Below are experts of layer 2 (counted from 0) of a mixture-of-experts language model. Rows are named router (the router's row for the expert), gate (a neuron's input weights, with its number), up (a neuron's input weights, with its number) and show model dimensions 384-447. Each number is 128 + 24 x the weight over its row's rms, rounded and kept within 0 to 255. Numbers have three digits each.
After each expert's rows: "mostly gets" lists some tokens that are sent to it at least half of the time. This comes from a sample of Wikipedia text that the model never trained on.

# expert 5
router:111108131095100079143095130142135149142158135092161131118088119120101119125111137138127142132128103114118109118129133134125125100101096110140099155106090141135094152123133156159153155140151130
gate0:158127100127124155115080098109135146122132140115096107141133146151154099148106123122148088112139092100126109109103144122152064107168159112157080197115126109089117140082141144117155141139174142
up0:140120140083108143164141115130123174125115133128114146111078142123125093126098150046157203159154160143144125061111131080137179113128109131150106125090131138116137153137135163111173131107103148
gate1:112134141122192105103143123142171130120085115088118143124129107103142097154151129147125155167142143113146116163137123130127112098129156116096129089121133148153132135095094159104176107137164116
up1:134129158084101161105163092185090136114123167120126150158123155156163120116087137112100140132126148135124154127175111159125151116122120087106108106126137098080148135113121111119107136087116114
gate2:118092149138125111157110114146097175142152082118123127145132107129125120164168067100164151113138118112149132114139160149143137109079109110142111165071121115122145135133097133128115097146146126
up2:134110101124112103103105131119130117128160155085113128145126148096123143138169100108123160108124109134147111136124142119094124105110111141128110115133106092122152100132119131145092097118101152
mostly gets: " (", "^{", "(", "(s", "_{", " ["

# expert 16
router:114142116087106132138134141135130163153146100098161189117123128151139098165135110149092113121137153108143098107135096104120138127133140109142122088121168114095115107113165124121142127107132140
gate0:127159137122135086121144108136071103104104159101080146156094134109150148149117123127093129125122128110135107109152141211115107100124108130107143122172089125142098171160111131146108128117141168
up0:067155140077149152137108107164136118128170074149153127080094115122114125149096118091159133185132127140134148147124147073125169102091113160166153135160128104110161119138135093124111116087114126
gate1:118118157144182091134144135126110125123102121131110105140141134149114112151143130154106150122116123106119139136078117144151130108157102144102144143129110124127144150113127170101158104121202089
up1:141107181125171088143131142123103127106153099114144088127147146131109119130126132156145123123146110080113126117072130129130097150137114113147121127137113132109183179092126123121177123111172130
gate2:120105115163116155182136127096140127139121177116138103115146157098114115134125113140091070111091134115132109082108106157156179107099105098144093109147102125143133130141109143129150129134118148
up2:124145102102137128068144142133152119088129105127121166128149163141120104145097098110166145128166099168097110158136111130130122138162109129149128072081144124143103143120102147162121138095145105
mostly gets: "1", "0", "2", "4", "3", " Location"

# expert 15
router:137096130146134090097129111135148105175105128087129138173127129120136118147090101125093099112147133168113108137138129200126110152104102103159113088131083164115114170175120146122111133127153110
gate0:133124159121139146132126146102098081116105176127115141115144144127122137092125132131110147146110164110160129123118114146140164149111140154106081137147134180192125145153122117170139096145154165
up0:161086145167130139150113130105129109120114167124138139133145145164142109102153134128109163138108146118168120157131091159119135152145153105128175153133129148167128124164114101176118106134134131
gate1:128129118155094110145142159117103138069146078123118144106113112137157147156140137077139124087107116120103121144156108166134123116090101136133128166153151122134156176164126146123117144121130121
up1:140173150108170143115126139120129114145136190102142094140150160126153122091128146167140132130150108128145164085128100119114138155114113123122125140127134151149132091105109131108148126114132143
gate2:097142116127134089136131139121133134109170118136134124152149113114131120149137159123139103165112117114103124155146110143092123126103102132154101135110140167164154169173160099150127144138116083
up2:087144144168103111126120133117126128135210133113137134112166154153167124145119121127114108172125108103073104188144126161146160125113123142177121121098151168152124122164158085151112114128102077
mostly gets: " New", " exp", " Saint", " Christ", " new", "New"

# expert 20
router:123097166074106132077100088128113106126107132119136154126115156125146104151126109152134115111176125111097082130182148168163137137133143126140094099137130127149121134101131156125125179118156127
gate0:138130118085131130090109123119130063134102127110135139100137116103109139108112155131165085128146100160147100135163127133116138131078105115111134126156134153137134112094134118121125111117109091
up0:109118130148126140126125115121103132109135122159121100155134129152176118168126113118110151122118173100113112164040150078118170120156143127142104149077123157147118149150104085108175111160123184
gate1:109152129115092106113168151109120129084131161156156106133161159089131104130158178117141151130128118103150169132155171140126161156100128132134098127146095128153175098136159134081159105098144164
up1:185139094137125085170136111106188100173132140134120097120146154198135161129151125124148144135132138101151135137132137140135080113132144121132122084113109163192181145143130129127107123150144128
gate2:093137134093154132125107112142120165144177135143156129096114136133139101169122117088133133160119146124123120077119126143097141118159153128113121115104127157109122100116138135165131149151128111
up2:125139173113130143122133164135136146135137070154125126121124115097159114105094116155163097135146145156168138100121119134107132124124116132097137131121096109126152119110185136142140127091127116
mostly gets: "\n\n", ".\n\n", "==\n", " |\n\n", "==\n\n", ")\n\n"

# expert 17
router:109125142112123145147136122155149066111146123134098177112120165066146085142131150120161128146089090112116150126120128111127123125169114157117148145142095123159139126115160146144108111161095147
gate0:160097129113101153127153164156108100167166129129139111115118085092131135122147161117153122084101103139159133117167149118117130124079086172135091118128042134132150106131128130131133137142102118
up0:155079090140091158095109173147113102128122100131122133123159125120097114115151130090149157102114078129112119154143120143166130118144150143119093130174101154091158119116102122097104133135129139
gate1:124139129166094114116184117135139120097152139139121143170090082130124101115171120092191118159119139145139159141125125113108090116120122122078096103128107178105118149109108156151118129076158102
up1:130131190133112131112131117112157111132132140123055169187069098142102105147178149080108162112155109157136145112102126137128121104115120133100111150107079135100118152100143132167093131120140135
gate2:135115135132122162115135145138120126090095129118088126136096129115102128134114139104132106106133157151141167131125134093099117095144135161145147180131118114137096148128130128157134098144073148
up2:097106136151106156129142121114110126110101145115143103159115141133128125149123113126123123164093113173142126144121084136131141078104106149101086139126087106112140140103145098125077142137121125
mostly gets: " |\n", "|---|---|---|---|---|\n", "|---|---|---|---", " MPC", " songs", " mother"

# expert 22
router:154119105110145162146146134126112106129180170120083136118158118111153121081183155151125147169094109115174122130111098147105123152104123159137146189143072129088127153075099140134151130115144129
gate0:136122107147160082147211124066132129082174147102136144115119118138131107124109110070105139163130110135113171141137121131118137118123137128156148133086114102128134160114130127140121116114123148
up0:130118133133118129133149124096176158096127140059155134105171109158142139108107092143128132162173125134128108138114113145116117144123141137117113132174145157107104118142103195147137157116160154
gate1:116141089151135137140140104147117159149138115176093112122150116118103131138121125130126162122087095131122115160151141112135100119111110176104151148123128139084132145132145111122169143198144120
up1:104113095122123107112098088122102124138130030141107140177185135143143142143112128110142140146142126133154174112141087143099136124155101107111118150124174112107135144160093154115124118117110110
gate2:144107133158164126121107139105137123132086136133148131175142152168158101116139112099103129126127139101153112135189089148080118115109100137137137127120105144151110085101135106131121121117099121
up2:136146179102123143118127141143136131112138119089159142079116108066179123139124073125127108094144124126093149141096165147139096138133153114098137155143129082127128119160127154133148138124158121
mostly gets: " Chevrolet", " Representatives", " Hill", " Spacewatch", "roke", "burg"

# expert 19
router:116125104149068130114139099132103140146147141108127136138143148135110149093124125111113155127118149128088114176112106124125165171162174130128141082152171110091115140113108153090098118129148126
gate0:104093153111160111063140130096139076113125104096133163121099122092135104090168119123105124133137137138120103127084114148151201111118124109073143150146122156136159117083163119148109100151123149
up0:114116172121138121074144135065168086113126120126121174132100132112155122122172118131117134130117133140110080134106101139135189145103126064113137141167137152141184091112163151158104073127116138
gate1:129102095128134147088106145171104111135084099117088100129163098086120102130152132089101102142178150120108129165123157131101113140111078107195112125174099130175128093142122103127137150131121133
up1:125149142104129110183122124116106135100142124114179123163141121145123108137131114142118131117085113145122150128116092113138165129147175158096136150094131126098134116125111170125106108139146128
gate2:185142134117132156105115149134138120093128124151123132157116099144154102109187118181167148088127134115140102129172116143097109132149116089130141096098119122108101129155153138131166127126096127
up2:160126156092109145159084130150142123133156169130120125093141160124104128136114122131114123155122092137158137106090119109144141094137128163087127153152133134115134091136106116126126115126112099
mostly gets: " The", " the", "The", " la", " his", " His"

# expert 10
router:107165120138108083157100106158162103140129133105110128115140121096129101143131146119164135125131144101140116084097106119164116118194176125086102107102160186153144106133092123128109124124119084
gate0:140125133127119132134151137193180174172139115103112107111103105135142158140110126138119131133111150158100107130156120141094097125134137130140139108107158118128157145169152055066152126197130128
up0:146146124111133106119117118115101130114115145158121154144146136156142147162153147122113086106147120135123113140116133121150153154076135108125124138154143134110097122123145168168122113113109132
gate1:132146147103153176105099136149137105090116131075148146153116121121101086146099137126172133158135098135108173148105157129095130130121118148139114151150155109127141132151153095149132150121141139
up1:149129135178124082097120108111133114146110080132084136115088129156126159108143102057117101162172150144124180148142104130119123124110117137155165156069120172124137130158159100167150168108113126
gate2:124109109141166124106099118147145110138158136150124142121124180095137095128119150118143122135102145137211121136169103097128112134142157148114131104135189189118115128112116125140121121137107192
up2:103128112118100130132161114114127147166125141065138088129116101143081116114108132110117089125146103108104165131118130169099155097139108110146104086146073111151148134114129112123159090120120024
mostly gets: "'", "’", " ", " based", " concern", " ess"

# expert 0
router:140073088154168115156125130110165125126123132135093103138094111133200159156127158114148160137171124106170168114101118138163170075120138148122116156124097143145103150116103111117160159115147143
gate0:103145145142137104164156127084103174131165105123157117104103133139154076119171146171160140102114131118117102181129168070118135106129105104159094120132172149175127144123099139106074135113097148
up0:151132067178116098148127096118130150137103138144135128143125126084146106154135129115142122169144089134149128150173108146158130128117130140105118144155140173105128135129132105136114090088109121
gate1:093164126104141138135156129147146128146151129116119129134099140186073101146129115125175119148150112145106113113129097110129098121122116133121147134134151141117113177121116112142144148105148153
up1:147112131140104112130103110120117135156079122143118130151129174129126115083132149117089118139141067152151161152150124124144116122150148127134114157195110151152119141138123140141134133164065122
gate2:062119158138141127120101152158157143165120145071152125117152096139094135096145153169148124122110163142156110121104138124127150139127087154110111164152161131189124133113101136082156173168075097
up2:165097138116140116117158103109124124106111124137113156138096132114194130176121103089098126149147130112107146132155128170105110137087147087113094103092111121125124142152159105149113078125143162
mostly gets: " Coordinates", " Website", " Phylum", " Born", " Binomial", " Synonyms"

# expert 6
router:127152130143119101113084115124107127107148125114124100145142110108124111144112132131126149130110119129128100120153107098131131164072161165137157148116151108100103119100137152096138119145111086
gate0:145110124150120130144094100096137111120116074103132091138101088133091121115136132138091116135149133117127128112140101121137114097091120093147144158103095146152114121132132125074097141122124122
up0:117138118096115097124113155149107126147143146153120143143157151131124138145116091139163142118147118135138070162153165107140152128136081134146097084136150133128128079134105153121182141105145105
gate1:102090126150113121142107103182128105116099124156117126129123137088124127128134146101136198142107132146159119110154116151088141136101141133132113176101138115142140106174114144130112113167123115
up1:149054130155116113130153147075118126117147126151105146151111091121132121129117134116108121158132113132163148113149122129134137093127116154156133137129097157160151129080105142143135105129062122
gate2:135139122146150108104142131152091117081067116130097146148110133143136132124131120153165166123112184134157130166131140155119118165130139126128116132136132132133124111098138146135142118131110118
up2:122130117133161126148131127131078102134092116171103142147133125157137102120127133123157142147116144148148119143088122166106132109134157148107141106151141095152115118093123128134178101142121113
mostly gets: " of", " to", " on", " from", " for", " with"

# expert 14
router:119147184108139127158181105122110168090143103155117094138105126142129120161106113121150121134118126157113164148093102133142148120101106113136120141118151127123139085101105107107101134111111129
gate0:146117141120127143106123136095112127154169090143126109179109049124160096126120087130130161100153115080122117135147153137127123145110112169181163152136139132149141104145152121131101139126145149
up0:132106139143124112129079107144125106099068098115110206117152162170090163120112128137131120131105129165165152154135100161105105128144185100085082150125147104099165112105141126117173147142097155
gate1:136080122167131202117151129175126179154121102139118124127135126113123083125104114158114145147120123154099154112150166111114097163161150138078144156088124123160144156116169123140127174161107113
up1:143122107139150122118116136116113163111129139125132097128130091142111083088107162150108140121116129132135145126117091111086132143137143105076097135152112122150171113139127160131117158153129119
gate2:140127159117152104117138108191128099123112124169116104118117095164144102134101146126134165166175114123150136125111088090115163137147104102142098093147125158138145137144141119116131117149141131
up2:116146128115138117135136163105154109125119156104145208122119111136123138092107120131135144148116136148112149139142097116081091135115139109161150128117158156129153184128110133153151166132071173
mostly gets: "97", "99", "96", "98", " Mir", "–present"

# expert 7
router:119094114108119121098158112091178094106123141120133161113122151128140094127171091104103135115103109086157143127167140130145104142130149066104140135101126145147134086149159127118112094135120153
gate0:106145163127136149150105147137116157088117107149156124132105127130131132109164132101114125142119081139120173121163115160106072113158142115130124148103126149168137142124120145163137107175099122
up0:126122127101140140171112132177100108133106112124094151111123105141090136120128136154111108150121102141135130100138108155140036156180115142147131084107199149159088130123142140164143114136150105
gate1:137087081121122103122075119127101129095112132131097131155144071137137157121118169156133104118119128130130160163136156147123092086131139094129112165110117107085164148139133170128142173117133100
up1:108129078160138099125106091121127129137117118088136133130139158144115128151154154095127162109161140131141147143085187124119109102138148089137151128122137153070120150096108109126155109155103115
gate2:093121163135105168112103115130152119097092099113151126164063163098070193138116120123167115131126112144141150110129135131130101102132112081111139159104110146123118082091116119127135125149103183
up2:140152119148104170084142134120162111128155115174097124122135118140131078083151200101142112178103120126080159091127127146087158146135146108087108152140153124136096129184172155123149112107101069
mostly gets: " us", " Francis", " oper", " ±%", " str", " Albert"

# expert 3
router:083152117184119106127163118123135148170128142139169122156133118115145125116152102121150140139116154146112119139103132065130108127161096111103113133083139160136180122142165139122107107111131119
gate0:088134135131139084128149131085126133128140144129130132128131096147170125139109115131155098140122094123139140147132135141106096112130132133159157090111166146155161115147159118164103083080137138
up0:123093142130118096108138123098123136141111150162138127123136115143132140094132080132163115118106090104117166150101133144123106117119126144156135096175128171130192073105158114147144145123150134
gate1:113136138108122140130163142149158149131156081124150119126110112173142082104082101100147117126126127123141151145132129154121119113142120186133100143099106146106124172160103164109133124133103153
up1:123138154126124123105132148147131173143088132115106167120105130144145122093124142141124160136151119103112134141141128124116125117087138150131123123112146125126139089152123164118119090111125143
gate2:122100143123151146119110131103093106123138127133111142172126163127106148096143144146106136125172115148108099082156115126137154117132070116123106123126114113146106122114140155169123116128159091
up2:057189107155145104129141138111167186174104161133105148140144126132120143073141112131131127109134108108121129098172120105105147098153104151104083135145069109077112134149113124108103165114166147
mostly gets: "ceed", " Sev", " vote", " other", " passed", " Elizabeth"